config.toml
n_layer = 14
d_model = 320
n_experts = 32
experts_per_token = 2
d_expert = 96
d_shared_expert = 0
activation = "swiglu"
moe_layers = [1, 2, 3, 4, 5, 6, 7, 8, 9, 10, 11, 12, 13]
router_score = "sigmoid"
normalize_top_k = true
routed_scale = 1.41
balance_loss = 0.00428
balance_bias = false
router_cosine_scale = 10.0
init_std_router = 0.00877
lr_router = 0.000661
vocab_size = 18069
norm = "rmsnorm"
norm_eps = 1e-05
tie_embeddings = false
optimizer = "muon"
lr = 0.0125
beta1 = 0.9
batch_tokens = [65536, 131072, 262144]
seq_len = 1024
train_tokens = 458300000
steps = 3629
dataset = "wikipedia_en"
Below are experts of layer 5 (counted from 0) of a mixture-of-experts language model. Rows are named gate (a neuron's input weights, with its number), up (a neuron's input weights, with its number), down (a neuron's output weights, with its number) and show model dimensions 160-319. Each number is 128 + 24 x the weight over its row's rms, rounded and kept within 0 to 255. Numbers have three digits each.
Before each expert's rows: a language model's description of what the expert responds to; "raises" lists some tokens whose logits its average output raises strongly, later layers aside. This comes from a sample of Wikipedia text that the model never trained on.

# expert 8
Sentence and paragraph breaks. Sentence-ending periods, closing parentheses and line breaks, plus sentence-opening pronouns such as He, She, It, they.
raises: "The ", "- ", "In ", "===", "This ", "("
gate0:132079111108132148165095118072094148151075126130093132113122113146117083107126115125158109082161152127122105175128114105112158101116146144133166130115103165153117145146106115164135124117105096134129099123098105116172108135088168116133150112127145108115120130160090107112167120112092146175124101123106109123125145162113098135113120158122108142131117107151151129142136127052090126093154111126161114168105156157134121114122092148136116147134120097105143112122111129136121117110171136
up0:126079113122122105088115134056129141139116121115097097108100083130131091122133103089118076091167123134158132177143116127143145136132182137139125116138112170160114145125126134171132148086149115152105104164114151133150152094135126137119126097142145124128108107112097093097141145093124119159094104145116072149170156140134102128081135140168126132119132092123130163137147116071121151124137080146125157193105122152143149159116100134130125157149149138106124157135074134121155169115178110
down0:091104140109127107134123147130107107125108112114103125117096091113112150128139096119153125111145108098116144130125180160125095145093148092133094134139152139159080071121145172096144111129117129131148093159142164099137113082114088126117129109154093157136125079123148069144118112129122135140130157115139113126119151146111086136107165120131137135161160155139124088146153119114105145138140139117126192128146115156119141193097102177145111096187116126132135154104104152142117106147140158

# expert 1
Naming and role words. The word "as" after known, referred to, served or used, plus called, became and adverb endings like -ically and -ously.
raises: "the ", "a ", "an ", "'", "his ", "close "
gate0:101128133129138102111172110153134141089126109142163106142105111151162093131093088131137143145081098128157116150110156127132105131155072087159125137113123105159117136097140125139129121128162119156134159127097125099160144137120094146138118147107118100095130181110150152152115160098119115083132119117111129123124160158118104122123107170082085132130099133139154159155149135160096107139132123141101158149096100135129095083108114133127109163093141116126131039157134161127099134122132112
up0:146148129124153140103119147163105126122129140144105145129128153143147113146106071129122118192071112160132168122106118130159151142130141129141144103116083169145142077134140116127153125116139098123099083133132133139112144121133133157106106130136113116113109115099141119117105162110088147112141127131130081080114154142117070125134140142102105129079097103162139129132156112123129104097090091092164123120133077120106116138123133104147070129114130148093151108118134128139174158104172104
down0:112142103137156121144136118142129146146098136099137129153113142147150110131126116134175137087102109130124139162152112087117101145106147126119130102145126147119121115125105146099142078110100148149101172113162115103133101134147136122124118140097102128139132087110106134115125120134136121140167149167141050122145070136096146119123126102138122165127167146162080131097135113134138093113146134169111139104144139090116133183157133101174143130158110143112139109165136151101143101135128133

# expert 10
Clause openers, proper names. Conjunctions opening clauses and first parts of proper names, such as that, because, when, if, United, New, John.
raises: "of ", "W", "(", "F"
gate0:102135134132118120154146081100170090129118131085165096112170121140128165158154131126136152170106133137159126152146114096147151141108101141132086164127127153122139111113137150162122114121119105154125106064136136126144101158110112185119129115144145132149114108125138145091142103141136119084141128141158131124097135115123140133147115150098131142055154166125107136132109103125108131152113118109146192140180131118119130135166099134136131139146105128141133140175125115124073166123155147
up0:115111157171122106116169119137160118114104154159129075100163098136099159108082073139144161118131132151153148127163096139158124131139109103093116147147130149110168135107124124135134132145108110116124103155139123117169118135113142155155105134139139109113104120126144132089170115135111152101100127141133146122113120117109092120103148107095193157101111146091131154167110118117151092104112134140135158125133122131103134141145154094143129114095142145120134113086110102121102110144133114
down0:111116102131146107127119112124124108135113140133135137125151120143113115105122132137165155060088110111156152173109205094142136144132120139092177129127123154138119154139135121106110123126108141178141125119145144172127101150083128188111123125132146185134145087162129105151127133142141113124132116128181085136115152117140139133082192153153106109144116159135154122126093111142101145101140132127115165151137128101133117117145087149144108144150131105143161160134145144133078130150128107

# expert 22
Suffixes of common words. Final pieces of common words, often derivational suffixes like -sion, -ments, -ism, -ity, -ards.
raises: ", ", "/", "' ", "le ", ".", ". "
gate0:108093128107146102145095102090126148131109114100170106150161142165109125121127081111133101147154078115129143084155170127110168102150133131114129125175121069154124163135090128118123121160141106134112150171099123096120162134124105128129137112126118121127128148118140104123139124148102150129135112131099135100087150115138101119130109111170144118130122089124139148134118101095146180136095157095119113159124116137126142139149163126123137097161095128127138115111112147155111153092117135
up0:132141092134131162117064147163146128119124134123102096142143112130104133089104121116109152152150106152172103130094134140150130082102092153106136109139081147150135073171125149112124147151160116110141130140146163137132099164128182107122122129144104134172100154108116104115100166102132120083127125143106171182108083122117165156114128125138115150138174129108106114093145103133170130111133066124127113124153129135128176168117122141130099155128130133142140145121092118165108137167153085
down0:139124131152102168148107175135184138126131146093119108106099122109083115104118081105163153117095147168128151123061121120117120105134140090134092157116136144144091085166105140089080100157106116133118146138135132103093120103144097153108172115115081154157098128107129171110136063123127149131098103124079133150122138128144134110129117128133122114114141105156150120106143087136167095111127115119124150119118133120129146096117100156098117097087119096156157143115098135128145152121138113

# expert 26
Common nouns in names. Ordinary nouns heading noun phrases or institutional names, such as film, team, League, University, government, school.
raises: "(", "in ", "and ", "is "
gate0:124133122125084125112139155131156147132147116141165113159146168111158100109126117133129139121136094145156070121088113096140138092158145108100118104104104104129149115167118132088127155132174146111113097172118101139207123114125131185116123114149110130123104133114155132124104151132173105151127139193122172153165092130111171115100096135117141088137127094112131121146135109165163146121146129099112138156154165133060108129116145139106128113121155152146100102187117155128094148114107129
up0:142134115137131097114100142121103166109116124109124069115142129114143148145181173131117140134092123152075162166138127152121139160122113188147148080139138159101128138106127121141138118101080134173151112128111127133151096117114159128125139120098163143141152149144105160137145115094113112144113107159117134118105139097134127131141139166103141153103088145148165149103153145132125087084115132122180150113117119143145121162130129130113150129145153096119137149144142121112120122145165150
down0:152127125137156110179120117093143125156078085101127123061151153142125111123095141137156135090083177168120141172128122136146148092106104130130142132164157139134129160146154162127182146134114107103130113147124142164112094147123149136082122143117147074076103130162065085139119113158153128111159148145162118094161091138094144116140135111144095124162085139118154101128090146156142128106156146134150156134108130110137119157154100125128099088132158122100157140128145127160113178100091120

# expert 14
Prepositions and commas. Commas and prepositions linking noun phrases in running prose, such as of, for, with, by, from, including, between.
raises: "the ", "an ", "a ", "their ", "his ", "these "
gate0:122099104144114103111102128167154155116149140127115161122114123106137149181131129103130130119143113123131152110090096163138141153138093167110094162113129123091143123120099123164110113157157124081073122080090177098113117138146122144115132151128079114152127092121130126130077106117146139108140143122143140108122103151121140136115134081169088109130113128106152157125120096108132125122111121128136130107135122134111124113155149144124122103174134165084112151138115153160129113081157122
up0:141087102131133087101128144105167169124124136117111142128140110102157144091106110125099067141160116142122119120091139099083136125154095115118147141090140126118134123118130119145155117128108147151117102145120112094131137127104111121131116122103140120133087146104123156143099149145140154137110108142100131102153163117140152075113136128108098090124131103104097113096137096108089125126132135115100140140132109161114135096169143152128178116131163107103118129150142142119104146127142137
down0:161120136156097162123120153083145108104102065110133121164135097129135093114096130147165140179112128112066136112102151080105110124161167146113180150103085121116124138127173136102104138123114104141081127142147133130140104166139094113122123133128128149133072178112128112122138184113130142130164110124121081102154140075118124110128088109138104141139119115147157150099093156136119120122095081107144143145104127119166127114098082105100148157101089103139137130089142111116098148124113127

# expert 11
Word-final suffixes. Final suffix pieces of longer words, such as -ing, -ation, -tive, -ment, typically followed by of, and, to.
raises: "of ", "and ", "for ", "with "
gate0:160104142087124149128096159143147135142137106147169153105099138103140090132080105151101136154110124145173097124166134151137134103132083132137121103130102101130153105107104126088098098111167101148199152138111102096113114144117112114148126134127167151122105158156126122108129119075125147097093114156118117117115074133159121144143131102105129144136158110138120096110105103169132127109166099159121102151086093139125122130120156106103118120122164156095126154144114140122102066116158132
up0:138111106105121147140096118171099145192110119130147106141179136098105137135142111110144112135114138143109101117096173102137158127151070108121111160075106143129121116116117155172150115107127131136175125138159068104130115094080117139164175161123140107100143109119165113144134124159139132116119130132105121173106166109109150057140131103167137111125089058166158155153133110090153111115129111144146133159146137116136135104101092187177117146083129106123095181116124102140171117140162142
down0:090114118106155104102108136099134183168143161129142137143135161138076124145158114141140156132160132065079137113127125099102121147123130109144126126123098154106142143164173094116088139168135122125083097140158142143149163133138137142107121127141159126157147134138106077091139136141182151133117115126127159128093136089134122109139142087140127126121094109091143136161138109147121143142140119114074116121114136098108104144173132164108172137129122184134116163175108128122153151121105137

# expert 20
Quotes and separators. Quotation marks, semicolons, colons, dashes and table pipes separating titles, names or clauses, such as "Dook", ; however.
raises: "The ", "In ", "It ", "For ", "This "
gate0:158122097137118160161145133139152116119150153129135130153138144122147132113123181130083109159114099131094111169134083135152158139152177147132130128123132127121138123105126125117103156173147115151087166121141151095096122120137110103113172137158154156113165110138106140143143173145128127149123112135125149123113127141095127181160137171106177109085123148111113119162116154150121108137064137125107114125141153148130122120113111106126087122133190125119103144097134107126193124127140110
up0:128137107176109094152110133144140113115092146140126138156123152084160114119092133125097132138115122133160089108146141096144128100138116119119140101109164128114143138083115150101119157146106154131114144151122163095097164118122139077105131113130122139152116088131077129119103178137081161147157091144130119137102104100101104147153098134103149159126151133099143117110137143104147116150146135135125167125131120105130120134187135134171120114140148166117104143114148145122146106176123138
down0:086130160126135138114095112109122154115121097186147168137137118144119128142121138113111082150142137119121193159099106140108130141097145114115119137137151127170145151130132131143099116154162160174069110146070153140134171141089160114121113119127154140140125108126184160129086119117116104171117169155093137092115113112117143123119176107149133143116124106156127193168162089098138142118095123114151161153120099140101143134096117097150125133103118151098119126124120141129096095191165141

# expert 21
Conjunctions and connectives. Coordinating and linking words joining clauses or list items, such as and, or, but, while, which, who, and list commas.
raises: "also ", "thus ", "an ", "its ", "the ", "a "
gate0:146162156081115153125119145127100085134130121177144113143084133129129133134118122121135108142139165127151152172126173125115132168121157142153138132156165138141123110098146146121115143143131125126087103111163128139159126135135129168113117149114153141180111102088097106123119121149083102139152100158048147174186129125149147083077150149128173094120158125165137130146094113077153124123101138129107125111169158132104122142104160129158112095136113161099151120134137119123152133114071133
up0:133118118170136129136151094168138145153133111106124081129131103130083102128122153109126178116153149152157116136079130097155121101127118154141119170130103131126135099147122113157110178104159151163116128127053154128093077137173119126180169141199131095135113120114116168141111122125129102126131172146142153085108139110102123168132109168129128174147124185110154108097148141179143133164115148132112131120103121140121089108148118127121151134142070159138163147115097169148108129124116135
down0:107116149095160105144140126161174162164110118162125124141103141154120076110146118163126153110137117108120144058054118078119100098099131149156153120107070125127078158129130112118109110148136120127150117116159139093102106189115132123142094101122142122126165120153165139102147112155116163114135161102165118121086126159144089100120106151130117193145108151148148107121145108159139126136116153103108117131144109173143132121129105138125156128140128095122157133077112093153137129125144076

# expert 19
Mid-word name endings. Middle or final pieces of surnames and place names, plus inner pieces of ordinary words, such as Croydon, Koskinen, retreat.
raises: "olog", "ation ", "ates ", "o", "ated "
gate0:140121120134117109145119140096165122128091133135120165079116105156141120156157132099101123135107150116108114177154146147142101152140097102116097145068144121106135142141142160103139137136161133113153128139122127107157126121144143137095115114093127130133117097170152150161168116115126166133097095160113110151144143148145126149143105172109118185188085150114081112100144113167171137136157133108161156117154093121148054139145166106143091122126132108087139098090131134140138143075111134
up0:083137126121143124122144123154128161135117133099140128133123105117158134145091081169140106118137078095101142108111128126112133082111116154128109130134118139083086096129176127151104140116069119122140098137145143150110149146155121118135174134177124126137117182075131139099095161115128115122117149120115131115133085132104121169086135121141138109109121132156138136161110141114046101091152142154127123146151151160109154107126117161074124108163105118128106141168151108105105149136095134
down0:072179162149116079123133135124142149125090118152144115168141110127147139137148088142122181103107130113139120128146137110108144094146087077125151084121137114134153129092148117150134147103136136112208154143149146119195143149110103113136117107096116138139120111140094138111129116128095127147119076148108164106127115134111126147120111111123093141127123136144138154142141146179128145092118103145139157096105127150141115107131167106100144141125105121121148163132129104110150122122142123

# expert 6
Location and time prepositions. Prepositions introducing places or times such as in, at, during, near, into, often before a year or place name.
raises: "the ", "order ", "201", "addition ", "202", "October "
gate0:139137128150157134072150136137190100144114138104152105149140118116125146152092123122155122077134083090144105138157131177091130114173097125105101144117184122122115116154138118170135091109130120113101176102113137103131104171175094132113108149142110155165100131147156106129132106148096116126133148100145125110143072076118164123132081123148112102169100163127123105160145138152161144091126122144145136146142111094143138107115125118107153098125121173168119127115113116089109127143123139
up0:154155140181156175140126125158129113112116136109174117116117110136159164133094066075122130151139172129105106110132112144156108155154119113117141130167114100084148173105125127092139171153135130126150169106159121083142143170090129133166131146119146138120106116097138146085147114170135094105166111117117130104152114080131195163134080116164133127191142138113133099148159157139131095133072149128130121139120146112133165152090126109116150134146116134155166110177145153116098101156121163
down0:140131141115129118112097090100134098082120175104106103145160106087119084160152179144120117139118131131173158161142127135115109098156115131114108129130127144128120136112139108124122119126120119154103146114158152115124144113157111087155133077110094095127155139127110099108118140104099143114141141115076126143160129105111119106117125096126104096108164122125118095111151125130089126124143162112114160111192120115157092152129146112099137116118138129142101124111093143119149097140121139

# expert 17
Digits and decimal points. Single digits within years, scores, decimals and coordinates, plus periods after citation years or in abbreviations like U.S.
raises: "\n\n", "\n", "\n ", "; ", ", ", ". "
gate0:155166134138136149102161089126140112130151166133151144196171122135118130088143140166134116105105149153142100153173130127135149166147143102129108125118114140160126139135141140137151083130132099098145133151140133146168122131149127114115140114126147087139104106125054098130111132118143131119139114111165121106120104072122111116129118108168123096123122186102136134119099102161140149166090100163143143156094126133156140144151182145100122143147108167126115148124123104099069120087119116
up0:130114102111119143082130103111154136132139151091161152155188132122115104129115139130103130114103143158124140106138128162128115168154110100086119131140128138103146146162171145159133120092125114086110112154149123121135125116126098112124106161111105085128126100158156134137106138117136112101127149098175130102127138104114176107091140122118121167086111158131149144150109137140089151159115106119146116151123153152192115155153117136133137148142079122127163087152114180122130157118143137
down0:139136129135106180139135148101131117105134117122105136125134105075150112133143097129120154137143115155139133120125133125111169123146075122127122110155126117137122126125121141120135153119147088135123146122139112070118101153119119105120145103154103141083158126094101123120132140122113185158128092109135116101172140103101071167138145140147143126134077119132179092136142128175134115109162144099109170093136157175155139118116120115127137140136118112125110084116084102057189073161163154

# expert 24
Infinitive to and numbers. Infinitive or directional to after verbs (proceeded to, steps to), small numbers and counts like two, 3, 14, and table table cells.
raises: "or ", "of ", "in ", "the ", "to ", "and "
gate0:106153123115123123126151094134137131123130097122117128175120105123127109108070120093102175098086110134137096164156124176164158120160112125205073131101146155117117131132160128119143109100077143108122097176166088111164123143126082163156122120134115131110131098073118088135076120129153097098115136113153114099114148113114159170098148183110136097163134136134110138094136131115119139119150142074100156132124105147133123121141131092191118139119104113172148120160122111158130100130161135
up0:137140091122143127135154092113142078126167147113141126089135145151151158093115103102102187141125137147106105197129145113107118162098115156139125141123132169113117090141110092164157115165111126096144133148094128127162096120093155101143164123119087139068107117119148139113111123122113148111162103108124143111150135122117113108156111150129106112138120157134136117122125097096170155151150113129126154141135143124136165104119114143113096131130166141108092154208169138128106132166111138
down0:130147111133130147148101140121146158107136132161055145132090128174173154130104125119126163182155150127075116103088181120118114101138130105133133099130110123148104104160150125146156149123132112152122111120112144136102117102083172082181126147124094130129104086131118143133119123180104143108171072117134100158091124133117123108126109158124139116126145103111112113101116181147172129093102143132164147086151074157127109194122137133114145114125108165109121171118078099096119109071119121

# expert 16
Document structure tokens. Line breaks, heading markers, table rules and infobox field names, such as Born, Coordinates, Website, Management, Genus.
raises: "\n", ". ", "\n\n", "==", "and ", "] "
gate0:132116146122128165144151113144123125153135108100128106119151109098123135133153135052166105167107153141110135106113156125137094114155156164132129127132170127133093106124122113161147117125123125117131175165089116129123110131133094114103151131193125099092164142148112103140166147132113104097130150142142122156138107104053206147136121144111146100123123148109109104174124172100155112142086145146137165115111128102084111132115125131087129122123150132141145120195138157103141119090122118
up0:115131135112104105199108134123170163124146093152116162101131138145126082108115138109136149121124109082145132094123113109162080128139132167147136168116156153114129141145088150113127137134102148108133136125120140077132140172098143131147111120156136181112116136105146140162137126130119155067138158130143082128128128125151131107124109135125136132095106182135120113151147131133124151127177114132127109119153104089105136087129140153130114120118110102107118182132120116131145083090146172
down0:140156142166159131121156137138149113106146133106154125138114129114111114149126185116142083143148151155133113158130105104126118085133120070139127117093128168137113094146170084155161177098179122102118160132092169092117138113148119120099147114108130099114150147135123152141106126123133125085148119140144125171166119081089143115121124115103108106100165111124138143132151146127144134155127125152125135102170111125115136141099066139108112118110147133090159096186071152063100167120104128

# expert 29
Place names and endings. Country and city names like England, France, London and York, plus plural or word endings such as -es, -al.
raises: ", ", ". ", ".", "\n", "\n\n", ": "
gate0:126131128115116122144149120173149101134097142137096106114115126152129068156179117125100098103144134131136070127151150130113126148134091112129163098122099144084147121143079128140114087135120104161122166116123154089120114139151147145110116116149118141123135123121124130108147120138082146180116154123110138121123104132125115082114129141144135111097067102104094078125125144131119166137130077108159125066140097112136094078131154124135102116155116169136100106144157124133155140125138124
up0:108137096170116134129112138151128144128080165105115102133101128140151100126150116148101096139173152125121092160130114105146134158139129102151146115113107105136139098115081176143090105157147113090151092121113150109152128135154155120102075127113160153112139116136123149137176130104108127162149128137119114141092078114105074088110143153132132125135148111136133142134172088082161119082122148134155103129118103135127112130119155112119151151153127126098129072166114128130150140114147119
down0:053158117141143161099176140148155123118118154122159142132132097180115065124165130138063138096116131096111121118140111113161147120133110133112151115115110129099182163093179132116157116131145119105136182164159145116177088125146106109155125093159116142154060101133099139107117144119086184143151110119137143125170104144143149120106138106160151155153134132092167170108139148156153118104136118133119151099126118143152103105110105093118174160132116141116133116161099102117127114136143111